{
  "num_hidden_layers": 12,
  "hidden_size": 192,
  "n_experts": 192,
  "experts_per_token": 3,
  "d_expert": 128,
  "d_shared_expert": 128,
  "hidden_act": "tanh_gelu",
  "moe_layers": [0, 1, 2, 3, 4, 5, 6, 7, 8, 9, 10, 11],
  "router_score": "softmax",
  "normalize_top_k": true,
  "routed_scale": 1.73,
  "balance_loss": 0.00298,
  "balance_bias": true,
  "router_z_loss": 0.0001,
  "n_groups": 8,
  "groups_per_token": 4,
  "init_std_router": 0.0149,
  "lr_router": 0.000342,
  "num_attention_heads": 6,
  "num_key_value_heads": 6,
  "head_dim": 32,
  "vocab_size": 32768,
  "norm": "rmsnorm",
  "norm_place": "pre",
  "norm_eps": 1e-06,
  "positions": "learned",
  "qk_norm": false,
  "attn_scale": 0.177,
  "tie_word_embeddings": true,
  "parallel_block": false,
  "init": "normal",
  "init_std_qkv": 0.0264,
  "init_std_o": 0.00539,
  "init_std_up": 0.0264,
  "init_std_down": 0.00539,
  "optimizer": "adamw",
  "learning_rate": 0.00123,
  "lr_mult_o": 0.663,
  "beta1": 0.9,
  "beta2": 0.98,
  "lr_head": 0.0085,
  "warmup_steps": 586,
  "schedule": "cos",
  "final_lr_fraction": 0.03,
  "batch_tokens": [32768, 65536],
  "max_seq_len": 512,
  "doc_mask": true,
  "train_tokens": 491500000,
  "max_steps": 10665,
  "dataset": "wikipedia_en"
}
Below are experts of layer 9 (counted from 0) of a mixture-of-experts language model. Rows are named router (the router's row for the expert), up (a neuron's input weights, with its number), down (a neuron's output weights, with its number) and show model dimensions 0-63. Each number is 500 + 25 x the weight over its row's rms, rounded and kept within 0 to 999. Numbers have three digits each.
Before each expert's rows: a language model's description of what the expert responds to. This comes from a sample of Wikipedia text that the model never trained on.

# expert 55
Inner and leading digits of four-digit years, especially in birth–death ranges in biographies and lists, such as (1922–2011), in 1992.
router:510512500521467543522491516549530498536495551499479484509467473502469481473485511521487513507493494529495485482482467527480440500500455500514504484450456527460510502517473437535521490480485519
up0:535497502509493469517485503463494539491498488462504490487467519516479447452517484506491543540496482506520454508522511472477492515520472505498440497535502476528515492546488534509466459482466501
down0:475452494479483564493478475510483496528535483472520501485505492492492528514512497501516497508502502523507464507513516515510500455535470507506521476470501496443565510478551496511488529538537512
up1:514491514496476491523482505523502524473530531484519481483490521520485495548479525486526522494484475534523523514502486491486488515535479494478493517480437495526515466552487475530548482482529504
down1:556493496498525461496496486507534479467514503505433478513517501501533480533504495492508479525478514452446508500501530480520513531478524490483534515499535491513451486491504490485475477512480527
up2:485478506506554415505504501494545517528475508490486475524525485513490533513508484503446488484494522520491491526500498495471516490483455446533495450481496512496563477496526511471566523537489536
down2:516466498478474503484489495486513492490522496473539480509485524518491510478523470485452500498481503540469493489523501551465468525458490500459491526525469512522477470476479498547480492528477529
up3:499528467486462522486513527523529509534471479520488500494452495506479470496475523460507492474474506555517505465486496503517493558463516505495554516478463536536523473517453514523503486514492509
down3:492495458502475493474526481511518495489489476451526485524522502472501531517468482490434473538453513486452510520488473500522530445510477493546516480454503508505497496509515499486538482471497508

# expert 18
Nouns for groups or institutions after an article or adjective, often heading sections: team, company, club, group, band, school, Biography.
router:519522502510468541531490535519518505528502545480479472514467462512485495455509531501495531512484490524493501479482487521486420500473479496518509494480467541477498491512478428544535486497497512
up0:527488514524507483500507552512501556491507525508518468483499490490472464482488513537487548502503476502535478526491520453472523522522479512486486506520489484550519515540500537484506448492469488
down0:497490531484526521494520437508527511492552501464480489433476490510483507500505522530523480530541492507495469508506523590522471516532513510502516500502503525491526533544556504490483489513507481
up1:490463566539509499533485519529499525492519544460507450510513473510524465520481509485462533521474435528522504526474486483479478519497473515481503513485484451532492476521464476500525518468507516
down1:509496521490542473511487500521542517561504548508452516435521449500514465495509500491511487486525487517487500447502515494507494519479504444507540461501559538486467502502512438484495494494522500
up2:478500538479531485466488505483480538517512526512481466513506442526523507509531541515442538471484543536509497502513512548474516469483485463513500470472503505480528497488499514492546510532488496
down2:549520500506490471480501491493545480534483556523495485483534452499531478491544492459461507467468540493500512483532482538494506511530505487458516522540501519532501458486510484534464497495470489
up3:486530490525503512470467533499533489461475509519476502519489467495481476493466519442471505514469479498519498462498482503511484503445487495484494507482514535473508514528498494494506482516471516
down3:493505466538503466481503502491514496450527473469519502558526531534483500489490527478473502521484484507514499500509457487481484477480510506511541482503542507500514525494486471509476503501527489

# expert 56
Surnames and surname endings after a first name, such as Smith, Johnson, Millar, and suffixes like -ović, -ová, -ov.
router:524521512513465524522477528535529494529485545503472477498460487508477459460487519506490511514481510516481463487484502544470441497466471499528498488468473537472512502518463442531533499490493531
up0:520494513546499471504465498521465487516479502456451480515501518516462486457478491503501509534509503526531478490531509450492509503503467475478479522545499439522467478509508517500458480530496503
down0:478471497503485549499470453486544490511543504497494543458498531488500504535528493490512493552520508509481531497513468515528492499505465500525477498470486498497531511495537488523486483545515504
up1:503475523514472535510477481533548537512526545502509467499498486493518536526474492530504492494485447502502511492523500497497492529523498533501532483479474477529509481547477477523547507502493510
down1:532507536474515490476488510524551484532499492499483490471504485454500457506480525498511504492528541515475463497510509466476487485524524534475533501515518506487439510472524474502485500484484542
up2:523482490478527463519474488515526480490525494476531463484498488517512535538508505557498490490497509503468471518516501505445467510480490474497477431481479469491565494519492496500527525562501527
down2:477473493484532478504516472511517497453477518518528477521493519501542488496498497498489478504480509494530527467497526545462472474489500494494471546491455498508491456479532467565489485523526553
up3:505527447491488516500496556505496516500471489491496498540465505463456472507477505490498498500456474526513481457498476482524497530482473459506508535521514538477514459536479502507492471516478511
down3:498468486511446459493519450508473491480513467525521507579517490518504513496467489508508545493466530452491502507509453487516523471506517501550509495477516505531510522504499518514496515464523494

# expert 39
Nouns following a, an or his, such as speech, book, interview, debut, match, and the 0 digit inside years like 2010.
router:521510528512488536516487547536529487523491544516495487513478465507478477456494510501511510527469474533488490493477482555482429503477477495525519470470465538459519484516485447537546486493499514
up0:498496546514496473509476513489517521485503503478496440509491496503455468467483495527510536537529502493532498515522494499495508474510478509504480504543499484521531483525508541510511496509487537
down0:490490504515519542501510496557483493532529500504505479470480490495508453490530466518485490561512493507510452499501466529484472493506474468505500461470482506519570471498535510504498518498528518
up1:494471531521476535523486521521511515513504554496529445506487477508476515538449513524509518486498477526476504523518523510486483486505477524486522495477461510522492478507497476523551494513496499
down1:535485522483491491497498523486499459548488494501464500491530512516545487524514492528459486521505529476511475492494532496510512497528470480456505499498546471496421490518507453483484495498493530
up2:481485488494502476480522492489506510517505497460486475497504513480500493527494555512486498489489521540456509485518501485468493503518477515484501441455506457542542487511540519512558511511516548
down2:513478492484494528480489506470540472485472507494489493493471520523488517492502521456483514498483545507483523464521488523492494529481501464498462552518479517521468469474504513567487444490495498
up3:481546457499476513492489539522536492483484481511510508483447466515483481485511509457509502526456476515504506446469459520516510497472497525542510506490484551467541477498495483488529473535490493
down3:475466501505514477516499462519498510484463482516553528510487516527473519482482503530483496496486523511536512484500474533549512480517488514548478503478516498503535508539502492528491543500536512

# expert 25
Plural or abstract nouns ending a noun phrase, often after features, with or other, such as songs, games, stories, votes.
router:489529513514476522529469523529530507530492553484483476477473469520486486447505509504503496521481474523465490523471475537477421501476474489528511497472462531474488484513495433545522481500482521
up0:515457512532485493529516511513486549499465519474520434528506507538495461468497506511506537547509535541522494501534495472499519489483498496506458497517506460544515512532487563486493486522469543
down0:472485549529535526512520490495531490486505518471475516459481531502500498483523482507492466492487539523461519502479479524526479508502483475528498524466486511473548477533540475539496555478551496
up1:488464549488483530530480531528495511499511526466511499508489468501522497525466506486472494500479457519494470504490498521469503520547500515484531492488456466530505478573488464486562512512469528
down1:499476529495496486491476516487485521550506545501559477469537472481460493539498536509492484502452492505527483494512479498519493489539482491504530499454526468517483485500472477484496480553500528
up2:486483476505530453502523571489512502505528525470510489505511470517519511515489530496480508508484521519496479533515538522486493476524459483536502432486500515484553505478524523523572547515486506
down2:485500517506516496494517495479487492443487465498522515506482531521522516489516502462459501487480505484488516517541537526513470524504492461463468542484506532495503451527500467550460491498471513
up3:489530497518483514493493514519539499511464488461460507525470507461505470492489507454507497487504471517521480473492476492506504511473499487503475528491501555467519488513490490470483505452493514
down3:543501475521510520467545471527511478502469501497490538515503495511522487460472517511457540520498525495501527489527461502560536487496499517505476512500506516487472496539469506519473537447530496

# expert 27
The digit 0 in numbers, scores and measurements like 0 ft, 0.47, 0-0, plus mid-word pieces of uncommon names.
router:503506518512467543537472523551547490532481554492486477502476482506452490479510509502478505503506466537493503514483496540481441506466497501526487490457451522498517499513488472525553489485490538
up0:518479543506486518514467484517486520494489489485498475533487487543461449456460493488496519510531497507480487498526512464514509517526476517499482502525492452530526489510522530488478478535484523
down0:491495492495515507531495410478536513466530483469506484474558522478499478511518514537515499503492506498473479507476491549517494516485493496485531499481472487460553495498548464498494514484555501
up1:517476529491458526508515500538525516486509553483488473528464463528491528522504506501507525509512450545501521534485509540488486518506496505495533488458466488535514485534488492510530503493510524
down1:517485488543547471487480499484561534487513503513506530447477468452519482489477526496508488522515509484502461478514490500525517482482519472486491503505535454502462514483525497497472499502507529
up2:482523481533493477496499496482514516529510492467478439481513460502509529509507520505473466510503503559492502478485497507436512487521472522495479443487498494521548486528540520510569494517475531
down2:481510492494457496537498549487467451454499490484497472511513521480531514505519493470452493512486523510504510474522510529486480512513522477546481543519508461478521441497522484563474482495477501
up3:501494438501477507459467563492515491531471528489503480487467557461502477486480499525494493481474460522511467464497496497479476491481474494487543533515510499486515464520480500474511499521489510
down3:516523471496487468534559485529479499504479506530492481529513505554483547491492491501462519444458525493525506463560493479524528484501509481541533534448539511509492498497454511555485554480513507

# expert 2
Given names of people, often after a comma, "by", "as" or a table bar, such as David, Tom, Bill, Frank.
router:494525506531477522528474529535517486529489544509474467522489483499485476451495521519504513514483470526484468506465490542490446494490467491534501480454444518486504486509457466553557490509499520
up0:514510464536479499486466480526466511506450492486470466525478516531462483492487477542473518553520506518540461525512487474506497499495474484505474508546500497509509445509537521500505467511466530
down0:519484493505492497501475453527522517485527517485517527478478481471510466527494513490475468521519499515490486493514475546480517520494464481545524505496513480508506500489544489530513487472529455
up1:490487533482482473521488480511531533489533558481525456496471513538504483509471518501456520478485467516480498522480519542487469491509502537494499499483485502509488478534475499488535498504489505
down1:521487486471494496524493481476521547514509507495521465462554486523475478470477481510479490505495509484509458434510486474519506504500528538481519478535519498494443509498484452490505517488475500
up2:486467526507499518477485516503485533525502513472461455507514478457496537530512541509515527497500501513510514502482492505459503488503445495484452485483445478493537453527540517530571509523514510
down2:507501489509517517468544471521538507460509488477509468511489512497504513482524483489499505498507534522479470460524506501489480556510487520457487504498506507523471509459512499527427456507498513
up3:496530511518523492483480552498518508519475487520527490526462489498513520453499478494454478513484456519518483455505492513486503516501464446540525532499488559488522517511476481541496504511482529
down3:523543441508474448532478484524504480471504495542561539519505506517498525462469481503485527507466476449524521500505475486552523489489507527540521454509530509538516509505475539549503480459486492

# expert 47
First names and their ending pieces in cast, roster and results lists, such as Andy, Steve, Suzy, Vitaly, Kimiko.
router:501519501509479536532488525534513503519493554503472471503466479521500455452499528507501515507474491531500492505468477563462436484471484474517493481443471534468500496535457460543532495492492517
up0:531482518510447484513480502492481541502481510472534453504497505570480476470505484481524509523510505520533483498534507489473513516509477490493455487508466488487539488514502531506476440500450498
down0:508512503487493516497504463491520528527528463437524518468528507503504488504514475496510439530507490481440504495520502543508485501487516472473524510442500467469525532518568506505492515511515474
up1:493500572485490539482482492545495522492511520477527473470495493549516485538485506531491508484505463539480508550513493526483484511545476544491494500448482485521501475533528489497548507501485525
down1:503508510470485499497447474507551519505506538502460484484484492464524512503484537487489510498479562526529540478479508503525505475494499495488478513502514478513439504489520460513510497488509501
up2:468490509471521502470472531484467493499528474502451450521481482491514521499501517495494489480475495528500519495471515485481514475463457463555502450462482500499560492505512519526569509505488500
down2:497480488490480517483525503499520489466498510508524471518468518506514501462518496458450499486469541491516467473488537499510474504488499472461505527495497486535512478474490461566495479500519520
up3:503513474501481536505509522521521503501492508509507513497499456464499489500524497491505501505438468513563508465494488487505487526491479482495504508473497544471494495501496499538467499533469486
down3:501460502514498442498496486496479550492472494517483475523520497505470500487482478534461492484488510459519486506500473503526508454492499498513523473515525479535492524466465488518492527480513504

# expert 52
Abstract nouns for activities or fields, often after another noun in compounds, such as research, development, monitoring, banking, construction, detection.
router:503546497522460523545496514523509497526488541495486478490481480516462482459502513504504513521491496517489486493466471551487410499485462480526505487451465541463524495506476446535526481482488523
up0:542520468512488472503503500501471535500457516479520458547476499513462457431474489524487518544524496519542477506494485472498482485475505523524435495545471476511535491518494530487495469507489490
down0:532510480462553567476530465525497475524527481465507511504474523497480477522500491475539477533517528497480507512510464493532491484472486488511475477495479504478503512493507498471522551516527501
up1:482491521485497511490488477507524527477508566521516481511455513537539480531483510477482503514467470530547506503508482512492469510506507538520522500455490455505503475512488486524540494476511529
down1:532519504508529506477473501500534484536491507520515490481492482460510497516506513459520486503490522526483485502514527536529524501471495485489468493476497488520485485489551441515507498531492540
up2:510484514483480501482493514497526476504521493495469451527446489557530508484489514465472537482499501497469493531481479505457538482502474458505484457466493477504480469535491514493539544514502510
down2:548512484493511518504471481481504480480482503500492537481487507503531513479523528442478511478484532495504499484542468523501458487454476509463464548508476471486488470473502435545512455517528538
up3:524530494511508509493501541514519512510511480471491472500467496469454482475498524489451543511452488489525488441469504514494512499522472485503537524528504537476497491516505470493493517488470497
down3:512494484466457495513519464488508506464519473486508499501509542539502489482488497554490484521462512464505525479519492507502526503491520509513466491484503518521508478507478494532490527403491469